Weights of a small mixture-of-experts language model, trained from scratch on English Wikipedia.
Size: 9 layers, 166M parameters.
Experts: 64 experts in each of 9 layers, 128 SwiGLU neurons an expert, 4 picks a token, a sigmoid router.
Training: a variant of SOAP for the experts, 16266 steps.
Below are experts of layer 2 (counted from 0) of a mixture-of-experts language model. Rows are named router (the router's row for the expert), gate (a neuron's input weights, with its number), up (a neuron's input weights, with its number) and show model dimensions 96-191. Each number is 500 + 40 x the weight over its row's rms, rounded and kept within 0 to 999. Numbers have three digits each.
After each expert's rows: a language model's description of what the expert responds to. This comes from a sample of Wikipedia text that the model never trained on.

# expert 17
router:509487444561488498525530501496500490564502517424532529569427561420473456451398471484515496494475547523539490458505437477495474540500497427483458491470440512467531509524522502450543426512507491524546458482579453465543448458451464473450465605415462503528495490513481467504541475459472531517
gate0:481546515566536583482465524499410488508471535538525485429555542511536469470475505467488497534548471560490532544427475484453532538435456519403489483566545533469505451448447532524494533508472460541507521568621512449575455482452464470479418515474463516509501520521471552538491463453454449540
up0:457574516548544551494518516536469544513423555503529493463564553512505436464459491445423517544528468522436523449397480515473512496497491492451515549520483547507475468484500522495512556542496495571464507570552514473552426468464488442497478565407460527502522572515449573544488442461454463520
Description: Periods, commas and closing parentheses fused to word endings, such as s., ), or ing., plus en dashes after dates in timeline lists.

# expert 49
router:498530472573523572548462516453570457516534511444483545556421469523522540504448556550462462423495514456480457488539530453449507475527464475540535480509450510494438533447530470490514512458485500461607421484543500499437508472454504441551511525496519511539479422508503422589494525510527450501
gate0:433458461490523530585434419529499522517561418543514569526533531476492502513511469439517490500542482445490492466463513509486514502493445494501534495534534503483506513371570492534528600485523483556508525523532532423505507547508571561516428383440499590499487455501542516567464512494529486510
up0:466513509518495566539417480473472549469509444503561517467540477498503475494567441444476474556473431491494497471490495477477479495446480525516493536462564489481569513463551477492522474495552492550461489451516511432468503496559527536449473469485448574509508470554501484522513485538498491554
Description: Short pieces starting words or names, such as L, de, Le, per, and inner pieces of species names and coordinates.

# expert 10
router:518452466494485487506468503559504473529508559485492491502518503412396521537460470482547477480498476505473504461509500446484484487422569437553479517490473479563489425495503532506443459492481555524519525493510513509494508495472591497476436499551503448573482487496451424433516485476531507578
gate0:500481503532470529510446434518494508451509553539432452509488517494514449517524523498449481461536417497436522569516459540470488591432484497465436502480533503550463448486442501491437468517458518424503511473530442494516465495552541530507481464451511595492431509521513480457467560463518445496
up0:488471559530473488581470488574523478423495554559461485478464499473485522456501485469434516499506453480458505512451474555432483545489492534450530548505462582448496492475500508496455453502466536532526492496565464540528456495536484564479505537482486593460470518508482521468499531455542439545
Description: Column separators in wiki tables, colons after labels or titles, and semicolon-joined numbers, such as Year:, Norn9:, second row:.

# expert 32
router:504468466493459469530527571479474576529479444478567568438516554487486496494430513588487438500509566442527508481520526468540493556493450480565441502515454543416513499589548507526444438498516495413562535472494472498492465539455523495458472523551495476493504462497412462490556500513491530484
gate0:506497435432555524500463495488449540507529506521536547494548527560522525477532471492511535530480402462446517526414508513474495556558525467460457508520606514455478500391547506528550489509503508482457481536518495448504482518546529546517436465511467511517471532561472494601469464462532492442
up0:496444509495558532542453494482497529466546528479505560487502552524494479518573446482469511498445454507466551454425494538431518476473531477473502478508554546443467540462572466539532449500512524536428522460512508391464416508586505559516490482463460517537467568537487527554498486461544434526
Description: Given names, surnames and their pieces, especially English ones, such as William, Smith, -ham in Rotherham, Hill, -ley.

# expert 41
router:441502465522503475485518562481497521485524571504466461504434561536427483468476551501538525453445503485489530494521520464510500482473503455520414507496455551489444555495477513482463469511493464473553474540568531521483458508499453494486464540506506573566486449516395486480540429498458407507
gate0:491532543499515562465463440519476566461492561531555489468535487514518506534508485491437466489534391543511448519455536504419487592480482510448467465528503548533504445512568525534517511468525447533525500531524469480481533477467445557489388439404549527571517500518496500527488467514508497465
up0:447504553512523516466478434499468553442479567533599458458522437460486551537509435491411479520564395526506465474443482498427507593449494519470501486494509552471494458550574480554508506474520451547539486548484473490492513519494478545500419486413524532551494476497482535543498462526476502510
Description: Commas and periods ending a phrase or sentence in prose and list entries, such as Chios., NADPH, and asst., plus the conjunction that.

# expert 53
router:529482462550543613492507562511468553519493508503537413494450506515501502569424554449509553440510542503456456440542453437559536524462504486501486454519512436449500534502520491458538517493470496465564439534537470466509489476504547475496501515543512490531482525613517493531538507486554483522
gate0:518545413479542549523421550538557516428476517529500469504539512539449516472510576461503502532499447495498441542479517459468496473522431476493460523502540517396479441487502473496458544458480453502471501543530486469552517426480538491562547480476535469505486503438531473534503522495477461486
up0:484458500490598532502433475515500476424474524484532520528562485501437474474522431460471492490460478456459518445458412476499492548483514506432525510531524469455501475486514508435503486438477496573461466539472549434529479425558508479503511497484471444521487507521517502458465493479530546556
Description: Word pieces inside proper names, especially Spanish, French, Slavic or Turkish names with accents, such as ous in Cousín, ž in Varaždin.

# expert 24
router:555429482541530471553482559451538512524506453499461490484463552513474505482492567436445542575535500491512547455471469506553491551466506521574519418534482508481536519555527508550517446474536508476557483475535501480452470472519613488409493498510506540507493486578436444508528471475478504531
gate0:532496467474541549474469431474496480504483496506514525484495540583496437491534522464539495518520473541416507536457520446495477529419462530475553482502552491515487459474559507461506511430573472524511450447540502386508482541458516518496405468439523547533470470545521573552485483500591507495
up0:450433518515493535571458491472470521508471506527520571481497516573516473532549508466522577559483449549478512457433521493422511454498465560471485473486520490501450482543554446567512475432547492514453418423471492457497501510492522522464475486454514495547471489489443553471480413518542443545
Description: First letters or syllables of titles, brands and quoted song names, often after an opening quote, such as "G-ivin', Mot-ive, Foc-us, dis.

# expert 33
router:522421479505491474508512483526490510523578493514480557513477493487435507478468471521508452488522472524554486459490485464514499594481501491461483543538484534473476507480531474441428470472490444519567451531533484520480469538568487495509477457459468480501462550518396526547542478508520488484
gate0:451498476478587546527463439506459549473493535500550475430542570519518419493551506462500443539527450488474439546401508502519459557417482513480472473459530536525522528441507515486456528462474459497515485538507429483544513473503561475459433466491477551557473539457451504504504451498465498542
up0:450494514481583494485511459499506520464484519484524502442507531477545449547518461460452490541542457453500483434406514516513501499442514538425499534467525479476555561504541491474457535420457492521542466504488390427545496492547515439499549478487491587482491538477463502508525482508483476550
Description: Closing punctuation and line breaks ending sentences, list items and == headings ==, such as periods, closing parentheses, semicolons, s.==.

# expert 51
router:540470498541461549479497494531493459501502444436519518537449506515503461542510533542470533479509470508515490453495472494532478421515527478566491420514516544493455558592537519519508507490512524446513520463468569497514472472514493511492513509497494531551574412453461447504531452544503438545
gate0:557497517481532531494465488487484509486525477544545417540517563534538542469536541545497444497428500502478490453449486499528480512541405589508510469505602532414519487474470521528563574420474576527478482508511497514446477495515485488487446467538473529478486488498492487600525524479503482561
up0:526451562482543537527485469473476525464538464527521449498536513535504513498548498571499396498456467467534532511407450501501527489524431537519545530467522560422474483445491543502545524399443514539498488445515437479438444458544445484477487423510477532515517499509482515558573473461504529557
Description: Opening parentheses and quotes, table-row pipes, = signs and small number words like two, three, several at phrase starts.

# expert 36
router:481472495522455496549453511522576581526514544467511527501545547509479473478538515534501534461514513470470519533494446486509499618477492564573440509540458473477458504488505526455561524546460530462543480506535539431472502554545509521431509506463517498576499482523482480437536454497578541485
gate0:555485481463545562486499479529449510434507498513562517492515493531480455477413505520490461537518460616442465533525500511505503535508429443451452483538463520499495440496427424576544522496529453479470460473559505386557510526514480529454467565466455509511461542484441520520459518477574455461
up0:471481524516546521517461521511505532517490577437572591481517483539497459505541498559412460511459507549508540570466483497497492477441491468492553495460502500477545500575494512573552517456501482537434463485453490395527498448524451504458508447482488520548488521529489538505535493413466472571
Description: Conjunctions and joiners linking names or clauses, mostly and, plus |, or, but, &, while, as in Greg Walker & Alexis.

# expert 13
router:519478476575455559602528546529536489508453465461482519546469568547467528486483529481559442408544537446478466505466438524463503554525559492550552471545441494414501502505474559486494541536481496538480537482506478470532548479507446515488490568514500534532443456487453501489469483504470529564
gate0:530533448422571490474477489559514481470529528513538496508527505463450479487534460530494439522504460519478447475452539458529498553486552539476477554471539542521472471453534473508530528441442458579493511528499491473532470518440481541490455482498500497492478451509433499463512521466449486510
up0:432486516480477494480482481491494550461564506480572475470555469454483530470570449486509472533505489517543514444459531477449507519527552484520529490443527520505465458484556472445528563539457470591544513503473525486513451514416390514437461499517404450468492504548468502505499465453486439511
Description: Word-final suffixes and inner pieces of longer words and surnames, such as -ity, -mann, -idae, -oma, including medical and species terms.

# expert 11
router:495436471487441523574521486551472580452562448489493508517480537472483494375454512555368515550508571467522565446536522468485487497464520550533465461560462471458483556506473562470546536477519489479507447537541399465502497536489432591503474549510472540503488476545472463490515475475499466520
gate0:468546533464506568455503456563597484496473544570472511513533549483537505496517508544444505473499424508478471472517470557496563476481489593488511488501479470537487479480499578583537535505424471540509531519495475427524497506498431534481449517492528490538499560593486466567503517499526428525
up0:428511588471495555505498465519509459463444519493440503517547496535453541459529501501467521515478466460553422451461451494481529529481478550444540500504468510443459500517489553605526453460429491492464502434462439490503501504515450489418448522498541488516533574509455498572531433498506474553
Description: Space-pipe separators between cells inside wikitable rows, plus semicolons after numbers or letters in lists, such as 1; or W;.

# expert 4
router:511526457525502444539516534556484482514517400473531507565444487482555518440394520419480534529530409432533490454559394524486446498464463517551521460474465479489515486532480507425463554494487556428483516486506445547479512495489525441547508476482524532441499445506499489468593450540447499547
gate0:475540517454525473500436510504519560506576464514528555506550573441502488478500511479540509507556484466545455439477526428470504606505442505584539530451530468452506519444529546472463544472459500521505467517521525491446516475437525491504440506479473512518491523523470538526470466558492451411
up0:467571540492525527545449540517459517511534503491513584483515540472484461495529553455536545478521454489553483439426483464466492541491465480585517511475485484487537551513571550434481522477499538593510455520465542492420505462494555478492452517462378450508472512514446529465460499591501461439
Description: Short letter pieces inside words, especially foreign names and uncommon words, such as ar in miscarries, or in Inventor, in in Beaudouin.

# expert 34
router:529465479539451493497550501568418557493480559515582505474489487465458511425530487566490438435461577474481466513497530520569474547460492484498476517477479568482464527480542447541600501474459416498464489467476503533520505582522463533478416467564588485625488385475499451460505508527565513537
gate0:472496460466576498515502390476428544410581485611546484483536557406552495511536556449494476500478398461540436496466568516510530470424511479411478531438465578420506458470499468525527503551569533504437534472527509403565481497504497514495427485499459443496511468481511478578439496493533444503
up0:488527535495550484571518420552486516388525518522519506472546495496503520496539451437474479522478461442500469485450520494472498528469541509395533534444486560409459500479538515506527450490539542527449457430507612470519450456494527477520445502499488503476558495474508511555509461464571517536
Description: Compass and national words like North, East, National, plus as in phrases like rankings are as of or as part of.

# expert 48
router:467431466490428582518512509468468481526556453445574470508543484496500466451453482448412477458530478492509537468508504506511503555482502534572581503565463474469559508518599493455563530465430490495490508562547461496477560453456519523547482486484443553508437502492441493466514399505526485508
gate0:585544498506491492472432500519482552465525531494439460530519541481489491481482454507467553566549460523436505537483490526462443509507512489472480509441510555453448459386494469548506468462591515448447487421500507470511442535512471487494456500422551506523488494485545496497533541497533467419
up0:477488570553475483467498437552466506488479510517452463507530480482482493495527399477491522494508501428503510497457459526404508523474526460499481553408481578457463527477474468539497454446551523479467471416572462480498454530477498497490470478454515546513529510507588553473556497535517469513
Description: Table cell separators and blanks in wiki tables, plus spatial prepositions such as at, under, above, below, among, one of.

# expert 43
router:478471476565518499538510598599510546506492501541494579550574554529450455478462532478570475443521485487572503474508468429534547515548469497528428489575496461414527532505467500489451540503485391551521475498512474532475506537493447510553485511477483521512512512555525515533522483468499450529
gate0:531484494482526557572532467465514573501533492479465515499534465442496463464504513494561505564497503495511485489502481493473469465499466471428477562508505523466541481573505454480475506528478461456460479443472453434458505474488543550575472497466541542557448537479503506490397487499467459449
up0:558430493459489583578521508451501511486483544525474537497550460461480506454504471504529571503495428546479535509469484501429437433464468560447535536505511560467492503547513472494481535503483441536480494466497446413528514467498554477540540570480498504546532525482476575514404483507485521441
Description: Country and city names such as France, London, India, plus country codes (ITA, ISR) and pieces of Italian, French, Greek names.

# expert 46
router:495531496432451473501498447469543492593479556458569532476446481480478438537501475498485519433479543504545470476485482455528505556472408543541501523545452560479499442496552456504554519555476543419537455516489469490535462466535496503506446502532495515577467502477482497497533425508516434528
gate0:476543511433523485485495471488428513485523539572581509446482539539552459519484471449499477539469476457496493470423477463544487475463415476456506569582473499500527495516488534532534517532532556534512520540561521440469518518442532544531453497497480542455465453523531487510481560473504417483
up0:428526556506493472520472448445543577440547452509591486481539487500570492503497428480550403496506430452555452519408574445498478451465452528527472485501505497459456529511507514512523454481509499532443513527547481535485517524438482467507566446450477480517518505483447473515464542480535528572
Description: Common function words such as and, also, be, not, or, more, especially also after is, plus dashes that begin list lines.

# expert 50
router:470515462482552477494570530517527577543586476503491579580453513517458495550434516524427497498548504449517520494488507495518526529444522479562496517452497459471500483496468523511455544458514491461505460517556513518475470433453545610549504481582440547526524402452473458481586526501505558507
gate0:505525469452548456487444454442444563501482510478519566460508508473575490486445449526541458530576514511486480476406474508505489512524417531511517498426460522559507471469506482494583571516454411512493443401507512452534510490548494509465476424489485512547493507496449436551512484530514473471
up0:477519503469491458473435533488402565526446517497501603521511506490541522521468417526508500509545494524551542456468402544476516525506432502473526507454479528508535484506541498480516574506489479633500433408495478456496482462499523501434490466493452530509498528530451463543516497540512490491
Description: Capital letters or short pieces starting proper names, such as P, F, K, Or, New, De, St, often in names and tables.

# expert 0
router:474495487512502489551513528520530490523503442499547510511563588532529484559447516454521462431491512438488526459539477396422542556477556501553500521484382455428472529601555492562532435490473509456521560501519504508482486522525485432439486518579517438393491503511443500473539498475488540487
gate0:425470436446490598528452457577487512497562458469455498487394488488536514478488526471578496506512442465450513428495531537529543572467476487474505470488493510554503507473557479511512548495486574540438512496517539515515539534509479545484500464495484483482504474522535484510486473490475447437
up0:443486496497511580538448488548456568484553483466459553470414474478529566496528512475530506499493417477465515414464491516490550537476498509501517516527484549521498492514559492540481561498539572591454503515510531502523517503508468513463496490511448471485493495497568522484469477465481472491
Description: Given names and final word pieces of personal and place names, such as John, James, Barb-a, Joseph-ine, Caet-ano, Díaz.